config = dict(
    d_expert=144,
    normalize_top_k=True,
    n_head=2,
    head_dim=128,
    norm_place='pre',
    attn_scale=0.0884,
    tie_embeddings=False,
    init_std_down=0.0,
    lr=0.0014,
    lr_head=0.00805,
    decay_fraction=0.608,
    batch_tokens=[65536, 131072],
)
Below are experts of layer 9 (counted from 0) of a mixture-of-experts language model. Rows are named router (the router's row for the expert), gate (a neuron's input weights, with its number), up (a neuron's input weights, with its number) and show model dimensions 128-255. Each number is 128 + 32 x the weight over its row's rms, rounded and kept within 0 to 255.
After each expert's rows: a language model's description of what the expert responds to. This comes from a sample of Wikipedia text that the model never trained on.

# expert 15
router [125 132 114 152 133 115 100  93 109 130 128 156  39 203 166 135 137 131  79  66  52 148 122 155 123 101 103 160  98 168 170 137 163  30 142 144  90 113  94  94 139 129 171 114 189 160 136 177 157 140 155  95 119 131 166 179 141 184 116 139  98 121  94 158 161 174 109  83 127  68 142 117 119 193  67 113  89 181 153 113 124  71 163 182 102  94 170 171 146  78  88 157 135 111 171  86 149 144 105 152 137 112 140  94 117 106 120 171 132 134 115 109  99 127 192  76 132 165  65 147 115  97 142 125 185 109 138 120]
gate0 [106 132 130 146 137 117 120 133 166 154 195 114 215  91 101 157 100 144 133 113 146 167 167 178 108 218 163 191  53 103 129 122 107  82 139  95 138 109 109 116 118 134 116  83 201 165 150 156 113 116 151 100 144 149 158 186 161  87 141 126  72  91  93 118 152 138 119  79 179 113 100 150  96 161  87  91 132 106 120 150  53 111 167 120  99 148 144 142 103 127 136 149  73 155  84 120  91 134 115 152 113 131 167 123 131 138 154 124 159  44 144 103 111 177 119 117 113 134 113  85  64 188 145 153 113 104  93 121]
up0 [114 134 107 131 128 150 135  81 133 144 148 106 137 136  76 211 128 122 140  94  88 127 158 111 104 209 146 158  83 120 164 128 210 108 105 130 124 173 204 120 175 118 141  61 153 121  99 134 125  77 108 118  72 128  84  81 118  97 121  76  89 155 172 127 110 151  75 175 146  96 121 119 114  98 173 134 134  74 175 123  92  90 146  76 170  89 131 148 116 120 145 115 127 138 129 146 130  66 160 118 130  77 172 101 118 125 129  96 172 124 106 104 124 108 152  96 179 122 109  96 113 142 164  88 135  99  89  82]
gate1 [104 136 146 138 140 145  99 165 138  97 105 120 101 181  92 114 102 127  62 129  98 119 114  39 101 108 100 154 147 163  42 147 164 141 117 110 177 169 140  66 169  90 142 130 139  81 135 119 178 114  92  90 104 127 163 132 169 116 129 121 149 123 134 142  92 165 117 122 113 105 123 120 112  53 150 140 146  95 106 176 143 164 197 113 153 119 107 228 120 152 137  86 111 172 122 159 123 139 128 166 116 134 111 134 139 144 157 109 207 158  95 147 113 131 110 109  56 116  97 166 169 136 134  88 157 133  88 114]
up1 [142  80  82 131 199 144 151 145  98 111 145 109 177 100 107  95 144 129 172  99 129 175 115  88 161 192 153 160 102  96 102 117 113 111 135 183 134 126 168  96 132 148  98 128 136 177  79 160 111  88 105 106 111 146 136 134 127  81 141 147 171 191 141 172 131 176  84 213 165 144 157 145 147 118 140 134 146 156 114 148 157 161  69 142 140 132 170 113  98 136 130 108 152 163 165 122 128 122  63 120 112 114 148 108 143 115 126 119 117 119 159 114 127  79 146  87 178 100  71  92 117 116 132  70 155 134 139  98]
What it handles: Short word-internal pieces like um in thumb, im, ym, ar after an initial letter, plus the digit 9 and en dashes.

# expert 55
router [ 98 113  62 142 188  57 148  93  88 119  98 149 119 145 165 123 167 107 117  86 127 147 158 181 116 123  96 166  99 135 164 186 177  70 161 145  79 164 116 111 188 138 147 102 148 131 178 167 175 131 187  92 132  99 124 155 152 185 149 141 109  87  78 146 157 153 130 118 179 120 146 105  88 149  87 107 132 161 137  68 116 115 153 164  80  73 147 143 137  77  81 155 124  94 157 131 163 168 112 128 129 141 164 117  85 115 144 119 183 171 104  81  64 141 206 122 107 117 111 131 110 105 118  66 157 133  92 110]
gate0 [132 180 101 126 164 101  72 117 121  95 118  73 101 160 115 183 102  88 132 111  94 134 129 131 101 149 150 159 138 191 150 151 105 110 183 151 121  94  95 134 161 121  90 160 105 108 138  78 133 114 132 185 100 138 137 133 136 132 142 131  83 164 112 137 137 126 196 116 146 163 170 160 196 203 110 134  76 156  66 103 101 135 138  96 105 184 101  89 115 122 201 134 150  90 158 110 156 226 152 118 104 136  96 132 147 147  90 140 122 132 105 134 187  92 111 151  98 121 151 139 155 154 208 120 117 110 107 153]
up0 [134 119 122 178 192 147 148 101 116  78  93  72 115 123 125 182  87 118 150  78 147 118  61 121 130  75 185  83  80  98 156 117 104 132 231  89  57 138 125 194 147 148 124 183 101 137  89 100 157 137 117 128  92 178 127 157 134 150 123 173 159 150  75  77 152 136 111 143 143 116 125 128 115 184  88 131 140 164 134 181 117 235 118  77 145 132 152  80 162  42 118 132 130 105 119  93 156 207 133 130 110 163  91 111 100 134 130 137  85  85 132 139 102 118 100 100 139 138 170 117  86 174 136  93 151 187 141 176]
gate1 [119  93 112  90 107  90 131  81  81 107 138 160 174 147 124 123  95 181 115 126 100 112 151  92 158  50 120 137  69 171 217 109 149 117 145 126 136 126 127  72 130 194 100 116 147 108 101 122  90  99 104 166 128 165 160 123 155  59 132 137 142  94 110 110 177 136 117 159 113 118 100 169 148 154 105 118  89 139 152 152 126  88 147  81 103 156 147  97 113 102 157  80  90 159 149 151 157 148 122 132 105 145 195 108 135 148  75 138 106 137 149 115 149 144  96 102 138 117 126 103 175  90 137 127 158  64 140 102]
up1 [111 117 134 142 119 119 147 168 136 147 129 147  87 157 108 135 235 111 125 144 156 114  42 131 113 135 175 197 169  94 139 117 114 131 100 149  79 117 103 107 119  95 154  91 119  92 115 107 174 124 162 134  34 136 105 119 156 142 174  77  99 149 145 120 108 197 190  98 146 195 140 144 165  75 158 189 117 135 184 171 160 106 112  93 129  83 102 139 137 170 171 119 160 124 134 154  99 136 131 160 127 107  99  94 142 125 104 158 137 147 129 146 138 105 135 151 148 150 144 134 116 130 133  93 132 127  80 118]
What it handles: Single digits inside day numbers, coordinate seconds and table figures, e.g. 22 July, 26′59″N, 12,662, and compass words like south.

# expert 47
router [ 65 108 117 169 177  99 118  75  89 187 117 162 115 176 150 149 157 102 125 137 121 151 158 163  87 113 117 149  57 153 150 154 121 100 103 133 119 193 129 104 127 151 144  66 146 125 157 135 173 149 178  93 111 105 154 183 180 177 166 143 119 111  91 157 133 155 114  95 155 132 117  77 112 182 102 147  88 157 168  90 162  96 161 157 114 105 149 141  85  78 117 156 120  81 146 117 137 175  63 156 151 147 167 172  75 121 120 175 191 143 147  96 102 167 135  86 124 158  82 153 107 125 156  95 161 104 101  78]
gate1 [148 124 115 127 170 130  85 100 155 164 101 123 115 151 120  94 157 158 105  98 164 104 138 132 122 114 165 144 106 147 146 106 101 125 127 114 126 129  89 174  89  81 164 109  78 190 120 183 164 148 102 135  88 197  62 141 114 152 128  94  60 128  97 136  99 136 166 133 115  86 116 107 206 175 131 139 125 137 110 103 186  94 153 163 128 195 166 179 151 117 126 126 120 158 176  85  90 173 110  93 166 133 128  95 135 127 190 108 120 115 138  86  96  92 139  85 139 137 131 107 109 117 102 106 181 178 135 179]
up1 [196 158 125 128 133 107 104 123  91 174 155 102 154 125 148 125 161 128 129 131 129  95  67 124 111  76  72 176 149 132 191 137  94 150 142 142 139 177 160 183  73 113  88  84 110 197 164 138 153 112 107  87 156 150 139 109  70 130 154 101 132 144 164 141  69 170 148 141 143  57 124 121 159 113  99 121  96 149 143  85 178 169 124 142  92 114 196 142 134 141 121 128 113 161 183  96 135 138  87 203 173 108 125 120 131 143 131 224 144 167 136 147  97 138 125 118  91  98  92 131 149 122 190 172 100 109  76 111]
gate2 [ 55 139  93 114 114  98  96 102 109 172 151 129 109 117 108 171 124 158 154  70 132 150 118 115 156  92 149 102 132 152 132 148 121 101 127 138  89  93 172 118 160 106  48 105 134 105 177 115 145 172 129 116 149 140 115 104 137 183  86 117 128 150 138 130 149 137  81 145 114 153 151 196 106 187 129  82 162 154 172 123 165 144 118 120 115 130 137 108 100 104 165 132 136 139 144 132 125 145 137  97 143 122 152 117 207  96 128 209  89 102  73  80 142 160 129 110 102  90 115 137  97 131 142 152 174 144 105 118]
up2 [174 108  91 112 123 142 137  76  95  56 129 159 140 170 123 139 147 112 161 128 108 118 106 110 119 116 109  78  94 174 132 159 154 100 116 121 133 112  83 188 131 125 144 142 163  42 196 168 146 161 144 121 122 115 185 109 147 169 141  47 124 176 124 157 122 130 123 138 141 147 140 107 106 170 145 102  88 134 130 168 192 132  78  54 116 132 112 119 158 201  74  82 122 155 202 102 135 104 100 110 144 114  94 102 132 109 134 176 133  82 141 137 102 193 129 123 141 125 186  78 124  81 134 200 102  86 117 111]
What it handles: Of, from, in, with after a noun or verb, verb particles (blowing up, shoots down), and verbs like reduce, protect.

# expert 37
router [ 88  92  80 195 121 111 124 107  68 127 104  97 149 186 184 152 157 133 105  97 120 134 144 169 129 130 126 113  94 148 177 158 151   5 114 127 112 183 127 120 152 156 153  86 130 144 118 152 118 119 164  92 128 136 150 170 143 154 141 137  92  93  99 160 154 133 103 123 184  96 157  62  48 137 127  80  97 157 119 109 163  96 146 156  71  88 188 125  59 138 126 165 104  74 115 111 158 106 115 174 150 151 133 169 130 122 174 109 145 127 151 106 112 168 249  83 139 144  59 156  99 154 162 117 164  96  83 121]
gate1 [141 108 122 133 104 153 110 129  67 166  74 113 112 149 139 171 125  62 177 128  94  94 145 152 113 201 161 116 165 129  96 158 113  91 129 131 101 202 126  99 153 124 144 136 133 160 148 110 172  97 125 132 197 172 136 133 115 116 122 109 143 150 155  86  28 148 205 110 135 120 116 161 186 113 105 108  83  90 146 145 156 126 110 108 121  98 110 109 128 122  76 197 151 183 149 101  89 101  74 124 129 129 112 164 169 138 122  95 174 127  91  68  80 133 142 120 124 162  99  94 137 119 136 158 156  89 168 177]
up1 [141  99 158 122 103 196 120 120 201 136 139 156 104 111 110  83 134 105 147 107 114 174  90 191 157 110  99 115 126 146 122  67  79 110 123 135 152  78  96 164 126 126 135 116 151  74  82 113  67 145 126 131  73 128 158 142 124 100  97 174 132 126 120 143 123 113 116 121 101 141  97 109  70 157 134 133 144  62 104 179 140 138 191 172 136 123 104  92 173 162 199 131 148 132 108 153 148 149 150 122  93  72 141  71 121 135  82 120  96 123 118 183 111 103 136 152 104 154 106 128 155 131  76 144 109 147 138  84]
gate2 [139 192 133 161 172 215 138  81  80 170  59 129  77 161  94 136 121 140 132 142 156 131 164 130  90 176 126 131  88 141 149  82 131 135 135 141 105 159 101 107  93 113 105 121 155 151 112 173 107 122 110  56 185 143 102 114  94 158 155  97 151 147 102 105 124 147 151 151 175 110 143 147 160 127 100  96  79  92 220 120 190 134 136 184 139 132 161 102 129  95  31  82 119 108 131  73 124 180  69 152  78 162  98  97 125  56 113 229 149  70 135 143 116 129 120 139 151  97 112 145 123 113 127 105 122 166 127 121]
up2 [128 118 132 105 113 101 102 164 139  87 147 111 116 169 162 155 158  93 159 137 169 139 139 140 116  68 143 127 137 162 115 186 181 119 130 156 161  92 135 167 181  82 150 125 155 171 162 127 173 120 191 133 120 106 140 214 161 142 111 117  92 130 139 164 137 150 154 127  59 109 119  85 128 165 114 119 113 138  72 139  93  89 177  59 110 165  88 100 132 112 141 119 179 170 117 130  99 150 191 147 116  56 167 127  57 159  83  85 117 142 145 151 150  75 102 121 191 106 107 117 187  79 161 123 103 118 106  83]
What it handles: Middle syllables of non-English proper names, often after Na, Ka, Sa or Ha, such as Nayyar, Nahyan, Tihany, Tunç.

# expert 43
router [ 64  83 122 169 185  67 133 118  88 143 139 130  81 183 140 132 138 135 103  56 127 168 141 160 141  74 118 166  94 155 160 187 152  97 140 154  81 167  74 115 161 144 125  96 175 108 174 170 186 163 157  75  82  77 129 169 139 198 121 132  78 104 136 161 154 129 100  84 173 115 156 113 117 134 120  99 131 182 149 118 139 103 183 162 101 115 137 176  81 106  87 121 135  93 155 123 177 162 106 110 158 133 171 176 129 113 151 137 148 173  92 123  94 127 181  83  96 133  76 133 119 108 145 103 140 126  85  95]
gate0 [154 181  62  80 136  58 152 125 123 118 181 134  85 120 151 110 133 144  77 178 144 174 132 187 128 140 100 125 131 176 136 102 109 153 139 131 111 239  83 105 149 141 131 118 110 135 154 143 150  84 101  83 132 107 113 106 114 193 181 159 104 159  86 149  75 109  99 182  83 101 155 115 130 160 133 119 148 203  88 108 113 150 104 147 139 113 124 139 137 113 171 126 157 120 101 135 148 129 111 122  90 104 151 147 116 114 125 133 114 156 154 159 194 169 165 107 160 110 126 106  57 173 122  94 156 139 124 165]
up0 [135  87  76 138 153 127 175 129  95 108 152 149  66 106 195 115 117 126  85 169 129 181 124 176 137 186  97 118 163 151  85 115 103 142 166 135  96 212 128  88 136 102 126 128  80 172  70 188 108 115 120  67 132 142 133 123  42 168  98 158  80 176 165 138 100 111 126 145  92 116 162 139 111 123 117 167 159 155  67 125 119 207 132 113 162  93 120 124 108 126 116  95 174 152 113 117 136 138  86 107 158 166 126  82 110 137 121 118  94 148 116 157 153 206 129  93 135 166 153  98 117 124 106  95 142 123  98 147]
gate1 [ 98 128 147 110 120 154 106  95 125  86 150 101  62 127 130 201 163 138 119 118 144 119 142 147 150 146 141  91 137 171 140 132 149 101 148 157 156 182  92  80 175 111  71 125 171 121 184 132 108 146 176 130 155  97  97 130 132 192 121 141  82 128 144 103 138 167 142 151 104 134 142 130 183 124 111 118 110 124 120 107 145  96 134 113 157 147  74 162  94  63 162 135 190 141 130 110 115 157 159 136  88 161 130 173 155 122  86 133 146 136 159 161 128 103 112 132  74 150 102  94 104 117 117 149  82  89 163 156]
up1 [134 173 148 134  99  83 118 121 138 116 165  92 123 101  92  86 156  86 156 167 107 130 145 120 104 111 123 177 113 169 177 152 117 146 199 141  96 127 111  97 155 137 153 125 164  87 169 201 145 146 151 114 167 119 132 124 143 166 115  99 145 118 103  35 110 169 183 133 126 115  44 101 120 149 147 113 100 123 171 151 182 158 233 145 134 123 150 125 157  22 142  69 173 129  89 150 140  81 118 158 100  38 126 183 129 156  91 108 130 105 129 131 136 137 134 139 147  86 125 109 153 130 165 137 135  92  96 118]
What it handles: Table pipes and digits in years and figures, and units after number-hyphen, like nine-year-old, two-time, one-off £10 million.

# expert 56
router [ 86 139 141 176 119 104 102 106  78 158 105 115 104 174 178 172 150 105 130 107 140 124 146 175 106 131 113 158 117 131 169 197 150  57 153 160 107 168  92  96 122 155 184  75 173 139 156 149 157 160 164 131 129 122 146 189 153 231 190 125 119 129 148 125 185 131 103  92 161 113 160 109 140 171 113  87 114 202 151  95 176 123 175 153  75 110 124 133 149 135  99 139 120  80 179  90 151 159 101 144 158 165 166 159 120  89 145 151 110 159  71 122 101 153 208 110 110 162 110 139 130 114 152  82 144  91 105 119]
gate0 [132 122 142 100 100 131 122 102 106 134 116 125  71 110  73 111 168 161 127 103  86  89 179 151  89 129  63 144 181 188  76 141 168 107 168 113  92 124 187 121 110 113 118  87 107 130 101 136 118 130  76 117 113 108 109 193 139 120 183 168 120  63 137 103 141 113  68 153  89 153  83  98 120 132 141 134 109 163  89  93 101  94 193  96 155 122  63 130 114 127  65 167 134 128 106  95 116  81 185 134 137 160 162 149 134  81 102 117 126 150 138  73 167 104 116 142 122  95 110 141  95 134 112  87 188 149 130 147]
up0 [109 134 152 119  79 153 155 143 124  87 115 114  91 105 103  88 151 100 138 147  79 137  93  96 119 165  88 109 128 177  66 206 181 121 117 138 123 104 127 145 150 105 225  95 105 198  88  87 104  85 161 161  82 127 158 194 140 149 153 153 105 158 145  77 104 143 156 110 150 117 126  85 117 106 156 178 127 138 152  72 152 138 214 121 106 136  73 133 119 147  94 121 161 152 143 111 115 162 128 100 145 154 134 135 191  74 146 115 124 122 138 135 155 101 101 157 140 103  78 123 115 153 112  20 165 126 159 142]
gate1 [ 94 121 136  76 154 149 146 123  93 180  86 125 137  98 110  47 112 132 116 116 159 127 124 110 128 140 168 159 112 127 142 138 120 119 114 139 140 164  95  91 131 147  91 119 112 143 133 132 184  98  91 165 134 116 143 137 126 181 104 133 185 158  94 130 178 136 141 122 115 167 170 175 117  89 108 117 121 123 160 129 127 114 205 143 133 152 195 155 140 136 184 168  80 168 105 131 149 129  77  83 113 143 162 103 138 186 189 171 118 172 123 135 117 143 158 149 147 120  95 105 138 117  92 122 125  92  81 185]
up1 [164 146  90 101  84  81 124 154 147  95  41  59 133 121 128 122 139 151 125 154  89 115 168 156  92 139 118 146 148 102 122 146 102 148 164  98 150 136 175 161 122 141 110 179 173 137 151 104 162 143 161 127 112 100 122 122 124  82 164 136  96  74 157 121  75 122 130 121  85 160 121 120  92 137 128 141  89 117 146  92 123 103  68 120 112 116  67 166  86 142  94 126 117 128 113 177 116 128 113 184  84 142 125 116  95 104  59 142 101  95 131 140 173 100 123 114 100 112 124  92 150 118 116 168 148 125  85 117]
What it handles: Capital letters and digits inside acronyms, gene names and formulas, such as BRCA2, MOSFET, BAFTA, LAPD, plus superscript and subscript markers ^{ and _{.

# expert 13
router [ 79  87  77 146 162 109 133 108 122 164 110 117  78 165 151 116 142  85 109 111 107 135 153 156 124 123  90 163  67 164 160 194 133  77 142 155 109 153  74  59 176 166 144 102 155 173 143 131 135 164 143 147  94 114 153 158 157 161 175 123 117 129  74 172 137 163 109 108 131 115 172 109 104 117 109  82 100 154 112  90 155  97 156 141 119  89 125 162 133  88 119 132 116  68 126  80 143 150  96 145 158 121 166 188 113  99  99 183 142 156  75 112 120 144 164 150 123 163 116 145 105 112 179 104 150 142 109  91]
gate0 [ 96 173 142 189 114 137 120 119 132 162 141 143 135 120 125 122 103 142 147 157 140 110 103 164 144 144  87  88 149 140 125 175 137  95  94 185 149 123 165 131 115 144 185 160  70 127  81  90 127 139 178 147 137 114  83 110  92 147 141 131 149  80 131  94 180  96  21 131 157 111 105 144  96 159 124 108 145 125  76 143 115  71 199 128  97  88 207 117 118  75 147 174 133 146 152  86 123 136 120 136  66  95 154 109  87 120 136 180  84 142 122 183 179 134 142 150 128 114 142 163 113 149  82  48 126 118 149 110]
up0 [144  98  82  99 134 172 174  95  81 152 144 116 134  80 128 117 160 166 149 105 142 129 136 140 134 109 140 174 175 168 149 155 125 141  91 100 123 190 138 213 121 133 157 177 126  98 141 141 107 116 160  84 123 177  65 104  98 157 159 117 148 159 117 121 124  76 128 159 132 194 235 138 169 164 139 118 174 163 114 161  60  87  87 123 135 152 138  80 145 150 132 115 117 130  84 165  82 118 140  92  73 109  76  87 125  66 124 150 135 142 128 173 138 193 131 118 135 143 143 155  82 136 121 128 108 157  98 150]
gate1 [172 175 118 139 179  49 128 101 119 126 122  76 119  89 128  92 132  89 131 130 119 137  91 176 140 127 166 107 116 105 151 160 144 137 180  88  59 128 116 105 109 136 118 117 141 152 140 167 121 109  63 140 175  51 183 125  82 125 109  90 123  56  68 138 197 126 159 148 143 112  95 144 110 122 133 127 115 134 107 199  84 139 116 137 105 124 130 141 139 129  99 149 192  84 172 140 140 154 129 120 131 142 169 139 115 160 164 147 123 200  87 112 138 134 123 112 137 101 119  79  76 128  97 152 170 118 128 143]
up1 [107 144  87 141 170  67 144 133  67 114 152  98 138 210 197 116 109 174  87 145 162 135  84 122 105 108 164 172 118 128 153 154 136 108 116 145 139 140 113 110 164 100 130 114  77 141  88 129 104 132 128 172 198 110 200 115 148 104  97 126  98 145 141 139 146 153 184 143  93 100 168  70 132 128 171 128  93 145 141 113 142 135 123 131 127 125 105 117 155 192  81 123 150 103 134 114 108 149 125 117 124 144  76  80 123 109 103 117 128 172  47 172 137 172 146 138 130 133 121 125  70 174  84 149 164 126 106 114]
What it handles: An opening parenthesis after a name or term, table pipes, and clause-starting words such as there, which, However, following, due.

# expert 36
router [100  81 111 142 178  98 111  84 105 150 105 147 103 202 151 134 144 134 123  75 158 159 146 122 133 106 117 153 108 171 144 188 175  86 128 151  96 145 135 101 178 121 160 100 133 123 135 150 149 150 166  73 154 128 144 146 177 147 174 124 121  94 108 163 157 133 106  69 195 131 140  86  98 155  98 109 144 197 133  88 119  86 165 141 100 104 114 137 117 102 127 127 112 112 173  86 208 174 101 123 140 124 177 135 101  86 123 165 145 140  98 138 135 170 150 112  99 133  95 155  92 129 134  36 162 107 122 149]
gate0 [129 126 122 113 143 167 132 127  78 115 129  92 175 133 119  76  93 108  65 133 136 124 125 149 154 113 181 127 127 101 122 197 108 106  38 119 130 178 119 214 164 114  88 156 148  74 151 133 153  83 113  65 141 120 114 103  88 150 121 140  93 100 104 132 152  75 136  75 226 162 105 167 182 121 150 129 161 115 113 160 140 116 186 159 106 108 101  90 106  89 174 151 120  98 210 146  65 134 159 108 155 115 133 124 147 157  94 133 206 167 125 120 140 198 121  93 132 139 129 100 138 131 129 146  84  76 112 133]
up0 [132 120 183 114  54 121 108 132 140 111  85 123 104 188 160 101 144 122 198 153 130 101 118 161 105  85 140 136 129 122 159  91 138 123 129 201  98 159 134  62  62 126 182 164 113 174 139  82 139 136 149 182 103 121 127 158 134 155 197 106  97 105 177 120 174 106 148 172 143 100 135 100 183 125  82 119 114 181 131 141  87 119  99  59 132 101 115 100 125  95 127 137  86 118 127 133 115 103 184 148  89 188  58 133 203  92 106  98  78 116 118 112 162 171 110 165  94 129 168 204 147 103 123 119 119 147  82 125]
gate1 [126 119 134  68 115  78  85 100  88 141 126 124 144 100 160  48 183 138 164 154 128 146  89 136 128  34 128 192 123 148 127 150 114 135 149  87 151 128 102 168  62 170  93 121 114 158 153 122 103 133 128 104 118 136 101 160 141  69 146 150  96 126  94 127  90 142 160  71 192 138 125 118  45  96 119 137  95  74 139 176 194 173  57 139 122  88 152 122  74  51  97 141 119 140  97 159 116 218  85 176 147 126 120 134 181 123 140 116 147  85 155 147 134 160 143 144 111 130 100 139 137 181 122 120 146 140 109 116]
up1 [112  99  93 163 101 119 181  77 128 124 166  84  89 199 128 118 174 149 170 133 150 139 122 129 193  42  87 119 126 122 145  90 151 122 173 150 122 118  79 117 145 171 163  88  91 144 173 137  79 193 119 113  71 142 126 121 117  96 161 159 155 150 145 163 142 134 164 121  74 145 138 194 143 161 162 115 139 164 229  81 135 196 113  86 113 138 157 165 157 162 188 159 156 113  61 114  91 112  83 134 153 111 164 120 126 165 145  82 103  69 144 141 122 107 122 131  97 118 141  93  69 146 103 140 130 111 103 149]
What it handles: Digits inside numbers, identifiers and table statistics (GF, GA, Pts, populations, CAS numbers), plus of in names like National Register of.

# expert 29
router [113 117  54 120 131 138 105 101  79 122 124 168 132 166 158 151 164 176 110 127  62 124 157 141 106 131 103 175  81 189 157 140 179  66 140 115 134 143  91  81 160 124 142 114 167 125 152 138 160 146 161  91 142 111 115 172 157 152 168 132 124 105 109 140 147 161  94 118 176  91 156 124  92 131  71 102  52 105 109  49 130 110 161 152  94  93 139 135 116 100  79 178  85 164 150  99 151 133 104 168 149 151 161 139  81  87 165 155 162 165 129 110 129 141 205 124  98 141  96 121 106 112 173 104 197 134  95  97]
gate0 [ 65 158  85 127 176 177 164 130 108 146 122  71 114 149 133  99  91 158 231 137 140 113 129 152 104 157 146 146 133 116 116 122 122 127 134 168 149 178  95 122 167 109 146 142 147  76 112 159 163 112 117 177  86  79 105  82 122  92 115  91 151  94 100 120 133 127  86 116 135  70 159  86 114 186  86  73  53 139 131  69 117 165 124 131  93 136 127 116  93 103 193 163  86 154 170 107  96  83 124 198 117 116  98 151 169  96 149 113 130 142 146 136 153 181 122 166  81 135 122 140 156 100 155 178 102 124 120  83]
up0 [114 132 114 140 114 147 166 115  92 115 121 157 111 116 109 185 113 107 140 140 136 154 173 161 106 107  90 165 133 120 120  90 120 155 156 104 174 160 133 143 167 211 144 132 116 113 123 149 155 113 125 147 153 100 149  88 147 147 127 141 130 102  89  79 110  66 119 181 128 155 121 100  91 194 153 103 126 126 120 157 109 132  75 163  52  68 175 134 148 132 103 149  95 113 138 161 132  94 112 137 169  86 128 128 177 114 144 107 182 106 129 128  91 128 107 173  72 116 203 127 113 121 154 134 132 116 150  41]
gate1 [125  77 162 170 116 162 141 148  53 126 102 102  76 106 152 135 125  74  44 168 136 156 143 163 114 169 151  94 100  83 131  83  91 145 137  95 145 141 123 170  98  85 129 164 173 134 142 122 136 154 112 102 183  72 122 135 170 134 165 123 124  91 114  82  94 151 143 104 108 169 116 140 139 135 120 143 135 128 120 134 149 142 108  85 114  87 139 131  94 112 125 157 135 139 150  56 130 155 108  76 150 151  93 127 178 134 147 126 150 141 128 112 159 148 132 129 122 173  94 170 175 163 121  88 149 107  65 116]
up1 [125  95  92 129 113 115 164 127 119 114 141  63 180 122  25 131 136 124 148 133 172  89 183  21  81 151 104 122 134 143 156 121 126 109 133 101 135 143 128  94  99 160 112 203 115  54 104 166 151 177 112 114 142 109 155 136 118 111  75 160 128 104  50 134 117 186  82 123 166  93 190 121  88  91 143 174 114 136 126 115 136 167 184 160 156  97  93 158 126  93 122 128  20 140  86 153 113 124 149 134 102  62 160 136 127 140 145 144 108 139 102  91 130 188 180 129  97 130  97 119 137 130  93  92 159 119 131 130]
What it handles: The preposition at and the at- start of words (attaining, atmosphere), plus when, because, despite and colons in lists and infoboxes.

# expert 9
router [117 126 129 180 166 110 124 105  89 188 102 172 102 126 175 138 108 123  75  77 157 165 154 168  90 154 148 131 129 160 151 166 126   0 128 131 104 168  88 151 102 160 122  95 144  98 162 180 159 162 158 106  96  90 175 120 151 158 205 135 115 137  81 165 159 128  88  73 149 110 125 128 132 188 123  99  77 163 150 119 122 100 161 145 117 114 154 154  93 110 149 117 107  95 165  71 146 120  77 134 171 141 163 154  94  99 165 152 148 124  55 103 103 168 186 114 100 158 136 138  58 114 193  87 134 129 120 121]
gate1 [162 155 119 117 145 136 160 115  92 139 142 196 111 128 104 145 153 175  72 127  92 104 116 133  82 131 124 131  37 141 151 143  94 110 161 159 165 148 148 162 136 117 173  96 143 210 165 113 152 233  86  68 149 133 157 102 130 108 123 133 129  62 127 131  81 165 146  80 114 123 117 136 128 113 131 169 118 118  94 152 125 163 126 163  54 148 112 107 133 151 159 112 146 147 175 139 130 114  89 151 212  84 158 121 115 167 148 167 141 155 170 112 156 204 175 135 148  77 109  75 153 151 101 119 152  67 117 128]
up1 [102  96 107 132 146 152 141 168 141 102 180 177 143 171 158 167  89 171 112 113 100 118 132 159 140 156 163  96  96 103  83 154 100 161 101 146 190 117 131 131 130 171 156  43 157 157 195 135 143 112  69  57 105 119 171 132  91 146 107 143  86 124 130 108 113 171 160 156  77 114 176 157 150 106  40 115 143 113 202 142 146 124 132  74 113  84  56  84 122 122 135  77 141 135  70 126 167 106 119 158 200 122 182 183 149 132 132 185 146 129 150  86 138 103 145 176 159  60 135 124 128 128 169 186 159  74  91  86]
gate2 [129 154 105  69 165 151  70 112  95  81  95 151 118 163 164 138 105 162  85 150  40 166 168 142  75 100 122  97  90 107 120 129 121  93  77 179 106 182 107 141  72 131 104 151 134 111  99 177 195 117  96 168 192 114 159  98 168 142 107 136 203 143 124 196  85 157 185 133  83  89 113  97 129 164 120 115  77  85 125 128 163 104 105  87 134 123 143 123 158  49 132 129 181 183 152 104 174 119 147 103 128 179 151 111 136  99 156 190 105 139  98 133 165 136 196 158 143 100 202  82 145 153 150  84 150 149 130 169]
up2 [148 135 110  83 148 169  99 148  75 136  98 159 161  95 139 105 148 214 114 168  68 170 178 172  47 117 182 114 113  72 108 108 109 144 143 169 154 170 142 137 124  91 142  81 102 152 105 126 147 110 114 143 121  62 121 147 150 114 123 156 151 105 180 145 123 104 115 120 126 148 133 135 153 148  69 117 131  91 181 143 129  79 105 138 127 156 136 197 193  29 117 171 148 138 110 160 143  98 154 115  70 140 126 127 127 148 102 116 117 100 119 156 135 102 123  85 110 120 130 116 176 109  96 146 124 168  70 108]
What it handles: Mid-word fragments of non-English personal and place names, such as d in Benhaddou, k in Piatkowski, sh in Dimashq, abad, ović.